From a checkpoint of a small mixture-of-experts model trained on Wikipedia.
Size: 10 layers, width 256, vocabulary 2048.
Below are experts of layer 7 (counted from 0) of a mixture-of-experts language model. Rows are named router (the router's row for the expert), gate (a neuron's input weights, with its number), up (a neuron's input weights, with its number), down (a neuron's output weights, with its number) and show model dimensions 0-255. Each number is 128 + 32 x the weight over its row's rms, rounded and kept within 0 to 255. Numbers have three digits each.
After each expert's rows: "comes after" lists some tokens at least twice as common just before its tokens as in all text. This comes from a sample of Wikipedia text that the model never trained on. Tokens count by the router's weight.

# expert 53
router:159172136117132142119118094159124092158197085132132141107152126106118172078136179143086159191145092143110116107125064110059089158155194120107134145105125124099095095165132161180168128143106164142164148162072130126166117076102167172157097138115037103146171129169165166123152181114127128151086080194129094092146121072101186105196153109138123112164110129148153099094121205100096133111065126182140104110163142118137177131124149148136191124110110144136120109088177166075116148082105050152130139160131123062126131133115113185147112143088128084105152077158223138127133119142063097144105155096146145108158136100091117038151132122128113139152160102137155144155115144108107089144092178120092134083117114107135159109174134174199156118139093105092087166173078127104106131149152108
gate0:130122145110117161165151109166073090148183094141081098075169152118130064136166183092096057118161144209154131177176123138070129130153161134133105142125147126116095087084147080122142166142106171113161082166109128040141173073105087111125104110096117153129100105126118109116185142131125135148086091175116093103110087127134149090141116218123098104135080128076115171133165098120109140087076122128144124144121178118132124123234163144173157090138079098157132170132110136069097115055100109154072180060114137107149096155133177098094145122091129071119109124165128170203112073065138126154141107064119116152150174098157140096169146109147105104119153078098107152162120151097134129123105097115122113083128104151172121135071135108164188143099149104102095127159146133107102136138094175
up0:120071132124138157118080136148114114169131129137106101130115087095179160106157147117151140056174086099138123182144171102113139131102134146157106091140126166096080049117166121124119093133104200067080118138142173140125106138142102111137107176090111172142103115110104085096169088142189143205136112117110122092151131119072162162131111118092041112099122076162082054136157121060141126118110117129105116171160209186085110099126120091186164183152129126122087128086130127112165114171090066176067077137117136130132164142086104158165127098133115148141130190177111095124119123161133098148145107124120076084124132101133032116127141177072173171127122132144120177182181108117138093080149177135132120152170134139146089158110151119144169152121144156136070092141160117188125147193164116
down0:113122097120129113086066017157113112117162144085114097134137125172091129135096170143159133155149109128184122173127104129167172132136115087101108145170159121094126174087107144155133101221086082161081161108107122219149156117134097159111149124165144102158095128124064156117105129164144118155183127120106152097138093187135121124149151128122142113168158101167097128107091173116163115120116208163091121129158172150140145158092145072146124107116130067109135146117151159105187074073106156124116117160144085116123090182173134144147151141196154103121198131132093193190116159080172143036131115162126147149114128131148157100186127106169109080153094124110141137176148150127133165116158093122112092096111146115127087102158058141141151124107162168109187103074131210127136166071084117
gate1:150187137145090162163166121177166097097107114118182168116103176126092106130083125146065164120154087178118126150155153131171106158144086126151076138165150140115102098185061125071161180120178126157167146085143143089112089125132106143143127198081129116110145143152118123177146115117135131088182075167075118170099092196134095134143153137179165133181164164107117128104127128114106156060101181098075102149137096098111147127161100128071123154178114175102104106154105110113127094158169184146145158105147104130094141114104138105144049136080183081143123094130121112112105173113135091133144175146137105170164123096189126118087104102158122125085066084195104087077154083162156137144085146129107166117110176131111159136191107148081148161132176079103175138154171136161118161180143057
up1:108146117162151156123078116097150131105156150110143161119118109113064100063112161110183189142146141162116073090160100161131119097159160171126153072146117105145145092173119062139162181148138076141177118146120142117146118162186102170141117105131128162110108149130147126146106124117152155149113133129119155148176184063070247157151118169174154166128172143082164167182092096101151089060121076132138137135219113131114101168111202153168147174143106176099175082122130120101086107097117096110116086138119144164162174072168165118105143134052105190143098097098123103086115104122121113132108104125131118095102098124160081094141158098161086095124102099181116100147097085155110114116076141096121129108114088163159109185119128141096136090038098115091112079142107150177097141126113141
down1:106191097091177144140108131112137154128149150085133159102169117117213074160080083118196142069102157104157083148136146132154078142151140152108150091092092218149181115152107054116204121181114155115102124066165101159095122098124142094125091127135108135147091133071129144117171143080103096121128091129067200144124154069106132155111174124121170164165145128092130148130108136121122128130140133130110192119136097214141150059117187133140073080172117123114088088140120093115086097126119142073174105117120111134107160091102115128180104231083154148188144093135121140092171127161106154159109106146143135077109138157149168113162112100139141144063085173161146176093099138146175093142115104134125166080156133058206116151116120151129129107095155121142123102149146134114159117116142118
comes after: " the", " a", " to", " and", " was", " of"

# expert 6
router:098145095137162114160122121122126160143061104088168103168123070154136136127116138137127157135109162142157075087168140121163084055158107158110130102127132139124159159141090099106089161068110101153059149162135130149091069100187098125101136129142109143163149139135090122133094075143156106113148159148151101163106160147164105141103154183120140088114083185148138166122109157082155149077198198084131129150131120146097075129097103146153127095077205118133136136129193088151143088173164118173148176115113115170134153136088099152126106086178083138084088198107105162175118103153214141096190161052124131068144152135138169138156170090158157116130105110121143123160138155139161090162163132101185144175097113091071133136084121131080188182109075120103136105045080135118126116126110090
gate2:119089118126119159146121089080104155120125134159142111111091128081128174136135137150112124111116132117149124156126060164114097146125138112104152156169085166134154155160000125136153077095139124107134114165153123180163116143147203116167126066161141147118158187090138157093122151142160121158097094136059118172173147126146171146178138043120070160131096145056149106153141093135109121168111136150204120139099082136116093213125096130129094104098090174094167098153116096081136124141095122145149092180153111114167149071111148145157142174068138099173133174174145130153177083120127138107128116071164131120110123129150096118139079132140141083145152128118128128076101045156068132133106091098143135151077138096153158180169125120185083175149097162145105130195142107089170149102091186
up2:132129134162166166089114151124078159107176091125091184106161134164094126181109129068119171160222149149101164124103162118118104129113139138119073154114161122207115175157157100130121102182134161085126206138115147096116155049142157126103089101109162141149104112113129137139162115171107094098120091146134148092046126113127144116085169128124112121140123162162078166167102190101114136088090147102136094153156118092097181143105145094131184103103171066155098111116087118080136176134127109135105147123160064141141110119160117075113094146115170136094132151140138078176122152126156107176123099092131152203090102165086129099130141081122171145105178155155219168181152157106134098135138119088110140094200172127105093184125159123157117123124124153091097206120137122143209127094190142
down2:118102068075106114142185147114095138102122137122166124110103139081158115123165093162078080098107122121113166173100107108086116161119200167170108072085190098101115172144115140115158161111165126163112137138090161094141115097109167092149135094180145114129131135108115107063134120085167146156207112091138145108172167152075193074139126096071138134128162136095132139106152190119116104140145098116137135099124174072136198189113098120146137127155129131160101172139150131055131090121117106074107135141124105162151140141125174127120140099138122120158126118102148146093187155124108148187090147163052135163215097087173134080114080113168158134174155099098114067143112178131101138156120158110111163116129174095096145100118125104143185186101113101157236140145102185094133174131187083
gate3:099086072199153069123165126141183151072181087143128130113114106127152110099133141129152167134050141151093137094155151165119130102125173127146109135173085150125099146136106162080176145069135096138153124123057179145132169194087154134139052140193091097118186153114112131130094078120166133166126113189097151123105122140182140078083169145100089070139168157153067101131103096114132129116092086106092201133137167122152134168180096119188119156174139102118126067158157136158121137095152127164115123123133168136105076089174099126138056127109120115154077087111149092084111105135100155111118145105198126157165122121096104104076106164111176072158085109138087174081126057110119096146088132205146090145141134129125153165139133118101169119057148133154124119142083118165125157104140159
up3:150131125067153101169105162094127106089108132070148130147110113148065098052110112110140131121165111165132102179112119082079189114094115136134107143041192141113123118121154134144123138129113186151098091180154103146154132117173154104111118073112128150107145107134162099222125145116101075123102160074149115163168137111115124130083133133104131057119052157111175113123132128115112147182140162118144124107140095180177095158091165124158151108120132132114121149122079100131133171129116121118100118084157114057131184177136124138134193177176145141119137175118081154150145131121051136082117071137183063072087112117059241151126143113113093132120168107125161140150155173156098160125120128107066071112135118098081117090131114051137117042129114128119116144098162136129181102140131149
down3:146156106079103114112068151123091108053108155106066116116125077091136133127067128148116144117148101150136161134138186168104150133160087094137172079139115136132143122146117109139145063128160111127181176173170136138095114152192131109164123172123143114178058097149116121119130159127111098169166093097099156143066124081172095123104134172153093092104109110137134042134076175127113126112116099157114189183043133189120122156133169180148147096149147155130130113098134102133164129067099132126076137155122111083125152174125115157156068127139077108160091104113135168115157145138137108134155183125136144074112076098127154095105137130102098100148200101139210151144153105152121083087111170150076080127116099148128146108098175191140108172090092182129056173152138139118167132126156031
comes after: ".", "\"", "2", "1", "0", "3"

# expert 60
router:113074168098192137142187156119079130181142170135106152129121085118112145135124121140170116192081144169149153125139089091078126159122160112107093148106122127136107119146079154106157119152171140147165101172089162158157139129098163139120136071142093145093091151125130099041114117106137159110142144140110147079092151108169180093155093088113137146132127160112108123164104124168093127089129070149205093134117147152160126100117130151183116095186139104120118128067039111147095118078041094130193149095080086055172165088145108142179107117136139178135108072146136152121089144175061168161143147164150099150125055102134152106134157101168127127134173162068139162167109121176116151129056083102107124101091128136165192135105185136099140106144115136120091137175087043149138133123123159
gate0:162198123083132175206161121154128190079087124043128142144180152155066149112101146118136154122115122101144116137162116134169121134127126071138152160064165136108125123113122155123092170114142130110136199106119088082085092092134137131118144084134138121172155139164115089169173127133071174118192144137108089128135127119126146133065144135170155119093177155147100148146142127183171153150137125158117178094113095139161151203119107081077108088087125088122115181092110132134104190147175100157121091126158070121078155139124080123072146096148116146154152121128130160105149121182107121139116156133123155183188131139125219143144131155175201158126130094060106126133160093117186151121160115099174144146070160113103151161158159081180085113192135096092121176124147115115175101079092069
up0:110138121126152093195116054108158103146135139107139121102149128148075100062115109130160170170104116104136121141133113106105102082117120159159128137170120132135152049149162099125146167110049117139177080115079163183175152147131080118073171168098117158116126074125126143215066125157109160089103146114120134130129090152122133112138084080097108096176129164126176154096148142152119125118110116141152063116106092105145198156138098048100101069189147148173180169169139106174104132135169169192104140119175150111155104139161134145113069146067163099154148078131119094115150118141140113107068154060191125115083110149133145138072163072126118070085137090174141079141110145114082136081095148132116116158134173121187060079122164108099183158086151136129132110129138122149148105175116121
down0:078081202103107081088234129155091117149133096092196125108147087096156124140096137170076148132179164109153108124166072168077141163138157120144092115152059172103120085104153189148110152060081159121165120156148154106100182169124155153111083088150127129126088115110137099158093179109147163100157125101107166147133137183089073097170135116112169112156149156165111116094037137101187166133185147145076135146168085097115158069173125151156124128088092134127118115143102141146133117115137101118152139156155154156115107120116086145108185124172110133142112147114153145101122105153133120157095128118115084112124132130138110135100130170140136104155138132162065172116120119044121042101136111076134160102177226153092145136146168133137112153148196165204155098132126148144170137134137091
gate1:100168137121140185073168150137148123082108091072172129145118140122124087136137136086137172103162133132141148122139122108160189170139137085122083145107092128128179187117118104191133145129130126168110155181064134128137117157104123109130057135158105142072137092133144133145071124128121113140077149172088099171145063155113103116147062193150120100181132186067112193143109147110129136174048146213144139130150098121116116101120099187143148092113151137138154116107150095065094111121168132096152175113137176191145120083164113143137147099086147122171091120102167159087080081153153153124103134142125096147160172177168135104163085091129111120124159165158147129135135234130150108215150161167136137094133110138191085168136116149127143163062171097078127119066118181108119138129084117
up1:108095108168133071183159096132194125178104090146139104069150102107195136132184111161156152108101109100108062174128163174145109155128090127132166125131188130140134121090119045123175105071117132115164182156164114122171152105173084151169119145135104128147188130122057123132161140117148160106180125107141116116135130142123131148153122100084138109081094097136147125118133134027143145086145147086058150121153155204115129115134093098153134108099108194071115116163129179206150111110128176139130083135087161093125121162145180103236116098137159099092142131100092098141119132099130091082144177143179104091134152115130138148106167183129123068176134131204152122129121109103131102115128120159130175168086146105148104080143178144095131137116110047119149093168103090131133144166169111
down1:111165146126118133094141133142113123098156160101105148113113068109137070137110149118101091157162129088107156123121080146209115134082086151200100133219113152183128219169099150175170155141158108096141114101163190139146175054152123112146103094067173077133185112142139103153182144139124091088147068092138143187116149135139089171076180166113143118158147141079151164033110092152088142085164184171137106123154125129178188084108121111106137148145145075117120121133135098128110142157086127135108125147154159123097122093073068156103133105155202108107166131111149139138142165101147148109157120151115126138176166162127119095135166118128140207135119166135112105064165057114156117132046092130099121128074174090091129118134123175129145145082118146141152161097160111135159109092134135
comes after: " C", " |", " the", " c", " of", " T"

# expert 18
router:125156144104146108133103127107163182097171174157124125098196167112090190166094136152102144176125116179133097174138079114099085168093120088149127139131084146039078075122113096137144121080159211097149114125087144149158107102168140128126123139165137126105107163162132116031139078134173107175095092159068107101144149117148163110187145126147146159144083106178086155157156189133112099130099073157132093146136210155177114098102120156101150131162177122093084142144141133149116138097099112095137134090128096083118103164136082138160076139080152094141117098152190143123047142128135092176102169212160166119155135096178068107124119137143146095139128115118119142157155136175158103151146151119117155093187127152151175160152119148095175179116115114094133185172105116150107122152170062
gate1:145129150144116146184160138144153119184114219132171121142157129149143089093132134126161140144153139094128131088108090140156091097123140109073126140075100108100145136173193162120151083194119121185184151165146108180082153144093207124069121135127151075061119128090141131118134148123121110128125107112136131076054116092070103153122082080099139126140113127123106125135115133140141170064101127131079114141131158112154081101066109126163087123078088135122177076088178085127149150158109139097123112123052090120099153133149144131116166153111122211136098158147172126139115170155081218136063108088175142143100099151143163099099173097144170173131166103153107123165101087141132192117179118104113109173069050058125142107114171083087153164113145161154142106103122140111167159128170136
up1:121096094163105110161123202151098117137133065166143168147100081115116119136118110125085117082148142163089128197139127117116150188171148114125088172134157150127133054110166140107116160112129121080068090147109132074148146070106144120170111124113072063211112093173104150147179156124122139081141186134098142113135098201135125119149146112104137110142141152119171154071103111115144121093123131092166107136128149169103146133137149129073148175192193159143094141140077138153109147097153172108184166168202123147157172107130151127112203084144132151139171129114141156118145177120125017127151158126109095170099145118137138133122116165178123098066131121173125076137182184113136079129063199158133075130123121187113111101155098130118133101088123149091068173103155149085074131121129130
down1:120171182128060194099129119104160065125092124180171093123159186187163112105093179154142119087048148107127155103175155159133178117122114111098228109095068173155191128089090156148124136133125152102126118147145079108088148104132103114109067152195118165164147143083124209123120077180140131115070135105055106133111126128121089130108120171146126131151103121096155107114073091107093146134149106130095093139115148113096138124117175126105145137136181108114072073147162110217137127135094127127114113105150140123131083154063185122183072123128163103117117127147077131220130117157162131119115125126103158140133130105106109144124109172156087083170115111154120083154162152099136161125141122127108088180169075134162175075157164171138164130160113105077148125121143097156122143136178071
gate2:163118163143180157124128151077154125147134107166185096169107092118125102194166130172031150118171166119130145066126125124125145098156116077117090183134120119056126116146144147132158120056073090101164103117103178135162135093108174164164107087123089146104135124150068095024169110119114092143096058110111141117171123132149159099109086095144076141182119121146115141164105137145150148142122146165159116115126146153110100100133105128189103056146116175092169150122089099115137120134124051121102134148123108130113139109134080115127099161151144154099096184090096133149120139135163141138126142068099186107086113171111127152091147167094112109123210026144162141141125175176140108137197088056102133116187139133123111119109138116150201163150153114138063088135110146170113146110091106
up2:146138114135167116138134112126059112156177139120128153102144183146105124110113082176141168181162142120107145160152099102148071092136151127166105090117052099172167159105190131129125158178175101152103159129188120108143082133140133138107122125126142112180109167138103125174121149163181151081110173123110119173137174137086067123143184147161087122105105144140210134166124145126146090084116130075098107180103159117149118154077140134093086166153089149089153179143113178150109101108138138091179054185157095128141180134132152117144158090126166149124193105153112129202097160169118073099149128177121098043110141087132166121123175101174146060106142189142228129100146104131132165149094143128183103148098189143156128138158143143132069112089150123146135125139103168126111107196128084
down2:147091068114133178149145085128159152135108126142138136117206087066069115159158148079100093124145095126171146089158155061195146152116138146111132111136107150095148132102168124141096093106090237043102142147138126172111146155107107190136107151181161131137105121068152084124085053103098131109193109150148112152160174139145061131136157144100093210070094121111157126149134137131161145125166143082119113077166155128094141148105096090082128066136132105165091131092169143093116149133114143184176206142152117149128137136108138081174173149136178109078140131112145103135082120198118147142157125084060178108126109150104122108090176101118112119101098129128126106131094101094117112072140146124164049108143152097154155135159166115069138104117157144084134150140188092125154114143158157
comes after: " ", " in", "-", " c", " con", " a"

# expert 63
router:108121140168167123178164099121099132129049112198129105147111102146181161143155113124116076096156111160102158111074135126143100181166100115094138148123084103136197155171149129181115168135102125107103064111142155136131082169135076121076106165171139121160086088179137132099112129126132157127102119110138081117068085166130102112130110110115111138140156131130168126162135126091188187113117179065140127163168134144101159117167147150180119130113115110155159118136139155167059128156177172111106170148082145156129116130107149205122189132155170155111143155102124117147128133045161122074164142127178136096191041132131090089180194150162147116082060151096115116068165144084102112179104143091197081121116126132151137147109102082111143106153062161138162108085055129126097125127101173
gate0:110115089172151064139095090092146157075121140125116113081166083139106103131182098134106170161133138139121154152177093103084112126117100150093143169114120101093157129133105147146068103105109129104144115145132117117115145164108114106104069155149145115143126147110099125128118110073141116130075140050137081162071176134109135133112121027100142075102110124095130083094126164155142187126106150113130140123128099122186122129184163165143106223120148136132120169148133156145086105147127114067110125120140164200098072088207175158106157166095128131134087148092125114098065134086052154140164133100181126116100106146043102160213154065148097124105143117133165196152163185140122110146155110211148056065097114076160118152151120149167116101115126170155140142107147132130141178143144125
up0:136122092152205153123159099153105165106107112135126104091168130134132145152130187175122113199144132139125146100114127141122190091146080171134123096109133086122152163112117143147089082057207098174102077142163158124126156133148129124126042180151119062063106039148168135129126037112170123141086074186102151130151121141125134162120131071153138034100057135130147111149142131111138121153170094138138162135114135058082167143122084101141109171140076103108171075154163128120130115117127141122093098146166139118120119100181114154100149156163130146115140132166111112092089110154135153141140123151181175164183124153150131097124211147102151131115109080161168126161098138102118110165158132182144095220093119075159171166158164091128151140110107177177148135104125108173134148088146102
down0:110136152167141120112158217127142061112089218104165097134183127221116141081148085168126116131139116148153098146118136195113107127161192097018154151128133100127115163126102116099122108117136101142150199131150125155111134140113120092100153120164132141140079125121108100129105141125147128092159139174124079202111149130100144115125114139165205108133133084142140104091172130146076121148169074131203122179148154152136110125171136159126130147131135163133100113163115148118073144203178111072124109134102120095117127141054143068163146151100105133078125136165086090091124172105143145172100135221100125104103156091107138135086088147113133172121095112101127148154103120133125135165127184101108150181073221145126162143206093109103139106110113128077161153132149123131164116069115084
gate1:169106115136157088140104102107128126170118154154140210111078127120124128149084149107074137111141126204114143130112126165121125150115130116116101137118088153167139084122189175190112140116140100103113117126159163154113108121110141110137094138127154109108158138173191153129118148126065167083142067137103093138143124167044116120142095112140155110140144139140181051081105145148155171110152115124147143146080136161186116107151165141104127145115199093049186240143117115123186168191146075152102141170038078104138150095111115157146147134153152131129160145133129103114081138142138117154084118161132132117123054133128132119070165094161130145088133078110081101135105136110134117108079070159099099159142073096145157198206120149195110109163099080108097176181153134136118143084087166
up1:128093156137077140120150118138105211104132185149083170094101113125147133116065116105127162094077141159127124136154090169107123112099142087169083109158080173140141099114130098151134122075099095097111102164190155167126122193117161180182158171128144125057151140081184114085128104176141150095114075169157163125140186144053140118120096091173064146178134116119092148101093105128172130115098196101124128197118141126092122082112100102094092148161132094059188071100096151173154139152090031188102162153108113122185132092131102142144150116117151151103096089154129151094091122135155094101068113106124107086113101117157098079159097187149143130155099111145083148144132071140157096134124109157088150111122079156123111108126149197122157112171115111146099109121110062145136087104134167
down1:130143104125118129157130183089134122093148169119117075125199115117147124178155120142137140164150174201155098074121126121150100158101145102110119123045138129133189147118193108133161167142088140167126121178112121132162089093120105127126132171030142164157072120145091150134116120127064132150162141194127178136096197113207077147146097134128155075176165116092154129163139151144104113108112151147112093109151101093149080122138200141104123138145114132167109166137131173076120142193146106151110139113102082148074194120137181078118111107096152176135114127130147112097131122149168137159201212139110144144096207167132139113127104134146131163153040132120135180139146180114097135120105106162167119201115070169071109158131176132133111153074162147133100097126132123151161100137179176
comes after: " 19", ",", " 18", " in", " (19", " October"

# expert 27
router:109152161103153148095210131129123123156126142128197131151096074161093058113177094137142128112088123120089105209181126104137106133093179141098114159144162176171148190107104097166143161137121065120116151142173152098135107140124162102127126144096163205131145091083157096111078145172166174057106104145099098181091140141071138105122156135144088187076163085174161108126153099077112109115140153084125128126157108141121126092111114129145125127081138096160138122129083132128102143140146083123142099124090136158078129125154080094118086132116124152124073120112162130162149120161135135060123085166106107080096056122056163167218145091126099135122165158100225139157126177116100135122124088102107185142122108154196089119121158113086127153122095122175173045154127166139102155135159131
gate0:118083118160148131160173115148090128153151141151090155169142142127090107130148182085157127076125117056137194118116126117080104121152141105143104106226182114092120087120127094164119114153078126096174103169106110159138132067159138169107119120110113100149084142129116152124081126096120145138148192133096086171148085201104135134124205123099123124152189110159188140083176129111042128079115052146098113050156159182096079147160086118165157164144111130139058124124119160083056119130095170157196159084089147112115080128113137116172139087074138147165113121113179087125157173170100148142114120117156131138106170114123152060161129165131142148185150097159162128109136047182120113112167152138148169128129129095118123147127142109088109127077109130100119128159088162109145158146076092
up0:110113094153127185117124097114103101164161146054127074108067134120094115108149112101123141156163149164094109115133055147127185080163106143121088148119065131176148133142105185122105128088095113111139107142193114128136078181151115071134059148105122096173092149162104151094170173176154108116164067127158099103134136154138150112174090072169166140152098143119182100100131183157103150121107158147137112155091126094128142117212167148142093127134140104114161128129132099133125094147161121174112124156162106147109080117114060144104102147124130112115122133143164113183190120181149127008141120108085076141178118110097136115129082158155134116022110124191118175125077143134105098114114124119102104123195126125168156149112128126097150116190135121109122149171121166165131196173173050
down0:143137025096080150137075125106127085119142111147118075138143149101123152137135162107179093164088124090110070134106117176134119131119135141050129136121139102131057150165141102097126061101121202100129128161166148136073129144163131190158122133150145078160168132127139117123129147092119101115147127102116122121123187150090164094089115139086155104101160176123112086136132123082113071116112086090178126122128052154080114128099151097109181121079135086164112182152118115106100143187111160083116110096171164160114104097122155095165220112157145120110156135176129124129116153150146085154116165161136181135160105071096088110115126064125148116084059175092147078055077180110094187093133165199156156128157128137147133135100102160079117112161084110152145180152155064124126175133096139
gate1:055168124135108141111103118107133176119156139086118178117142109114090109168124096091161148118125113126103122129170103119146139162180153142129204122114083115082156143127166167103096127111111146145188077106115146160095140142140094128091092197121149107178126164103154137130077159159141119082168116118142098110069172162146112152116193189107179093159083175126087152139101131130060106148140097059109109139092127092142126112151138098132066115077074142110165074060141097137142123152132132162123182120163117155105129135059110141129108149152085124148228120131107181143116158141139110102122062144109146149090071137126090190069121154129176097106125093137173094159099149152122054154060077153140135134133100159052077126161122130135127129149136125119147105121226136066135121124182191
up1:163153128116079120100128184154120095120087129154102131153157168112206146136174131109151139139079139090114209037116129127100149150091075179111109150127187085094111167120093142109187137142145102145099126190142144127148116094116118097101118066125147132072143092089121086156128081150149073156122111138132113122131155160107118099112096119146075162138174098088137177164096135093143184115111141165123170146131177141095101148061138167152105159107125119135109127233088128125149133125172146088075091107152132126171204144157164083156091116164153164144113131114119159123184127128124077120137169098119141140144200129154066124119072090136110094143124123154045119075152117087105159064193107053123125182079134119099119099076175113158139162076104111122155119115121126160123086117066111
down1:129150159146142081083106108122206107140115151167110151195066152132142126103127117158160117148113077109116103104100137130134119155131135117190189147113110120081146151189093131081082124164134057161062200115162167133113121129109093106143114147172141092106091117111087136132076086121102097107155141102171172082077124155132107133125049145096094077152160122081136140129110153134091114061136109126123105116147148103062142105135195135183096102155101181119149121095176130143110153180171057214110175172125157146137128144112118063153147108101160102131183121085159112142158124149122176209116125134138153106154161171106103157158098095103003110136122121132104105108074105136112119153130153166149129117135132132095160107143103134101131150142134104124136174044144095216115160111138134
comes after: " |", ";", ":", " G", " K", " 0"

# expert 38
router:104122146086100110202152114181095132108175135108118129134101069143088123145117129116163168077116164159164141119158129125165114108172106157077134103151172112102154148133096096095188174083142102104110110164110106132131149073145119106053121138098134094156173131142130113087108087108085151108137179135062136136101102115180103124127167110158145102103096154075135103123131103068120157146149127098115099137133075137078134155092131128129113141186199067127155212110120085118124166128165099164122114101161110140127076199128069119174152104139121084069098141088114164134120054099146101106138097127143123105163127141110175174082192097143148191103172161139173141189161093115087132155145139101111171158152117091078109092111135122121112221142182172176116153090133089156175171067177087
gate2:138149098135128115170082098138099164124108119118120076137163113134111160148062133094142139123141171112135136156165204137103157137151068138163142110131146135094131151110097097026131120077094115086161144068042140174210140173105118119176119119088174104089094112198112105107088119063103145129073063143121144096160122062128104078156125137113145143101127133165122162105138158057115152149108133125123148145092101109142154154116096091153138174155092115103139129120138218165160109127093062093095181076145159090136139150129124117116160113086104150173131139166159134125097116132108117095091105097132131108144107138247087178132144115168106110161161151074174099152129102123087163091141140148121126165115166108188099058113156182109119180100173072125148141133117111119188099157119141
up2:130142107148186087185155101174085142123130176131194137136130123162078134099143079090163127181076084161126077103084113108118121135141062080096168166097139154125115137122113038144118167144126129109141227131113121170130113156111131142168127110110159102156140104161142130151124138122133095101093011131147139146150137127110141134117130159124124116116121135213106115153189128120188146136197129115183115149105098063175144165169099082174050114137140119139140179133128128147123160165127087123122180124115109102103108129103126170114130171137120172121158098134152178104100099118095130126168127079097132115145135169105084131190099237120140077126127133114117083176060157130105149137135184072140147155154120167107118089099085169137096132185119055185145133101138104131144077143095103
down2:146100099064126151153108108186138184135101119120159044107095110129091134139142146076174158082129120088143117092159149135095113114107079113152155097171129112122156105117118101081114129083182151174113130201115144158157170149079095143146120194096129094157039121140114065112155052108171113167161142089085129077125202134110143097133127081168141135104089117078134107179123177078136125124173120165137114077085102132130180170107123101137178080154112071027133115089087129146155109125094102168146131156139144150078155137122101112137191143106141146134085105128163105127235119140157120103103177108143133088145141147125243125150122101104115137156150147128177079110141179137136114151107135110141111118125155139155143105081155104092143166113114109099139174183102158128137176157102142
gate3:140140133081093168121152116170154107141099105165125139082122111087139115130116122115112120106141136110133146171092100129129141133105079140144035132109093154209066103156147129136143142187062112112169204166103108112125122152141242088136125117118190124060119129138162175159116158106058121117137103122126136167119079133107117118141151143083148164101147146090167148155175107167114160093167157143141165106116135097179144158094138136135141090129129184121169165122155149130181148219137120153182087112127144175114142141148244141130128138139103092149133180117179136148117133125079093104126117123177127188078077189174129114119054112113188131133085100099102103178177139172122125101101141112084152127152094122155093138171138102101105043116130165100161047149135130121142139110128133
up3:092092131095190124118170139142146088088108150142123124085116062161121136077090109137145173180133138169179104141182100113185115079096152144086116150101103149103114119159149111173164150119088137174185115171111114139149158079149174152049100132152166044103172109109183134143050097098063085109153132143163133164125113138167119124106187181112118123133145199116201128130156117129114199146123164065153143151091126138140115146155151128139078100133167140169153149162186143146150190155174108160112167063150177108081124161120166090151140131118132086099087165154151122180138125102088112162158141126139093187108087187122166119079117106158118177097135110132110146144200132122116121170117122105152088171121107079146094172123125119079104109213158088124128121100116110143144076106116147
down3:099112100111087153167159175150111163148181122179160176100134116157123157126167088144140140140128178129072075124172137116157151108058200176108161107090101145063206141145093078091135130131165115152095175134092155134191146074142155165123170053173131158108164126088054136115129148076127125081171114154115117142094136131167180106096115171102151150137129138093131132095164119132132095164147085140117083152134132120149066135113207136157125167173184113111098147129126103151120145098166142136132090104104151136127103119090125139131159117167056159095200147174109102115085129116097150172130121115155122116121124146176188057137103095148087143126093095201128106115153192166106143103077107155134189166116090128101101165078118147146173059073077152134118168127145099128161082128167140
comes after: ".", " |", ")", " =", "===", "\""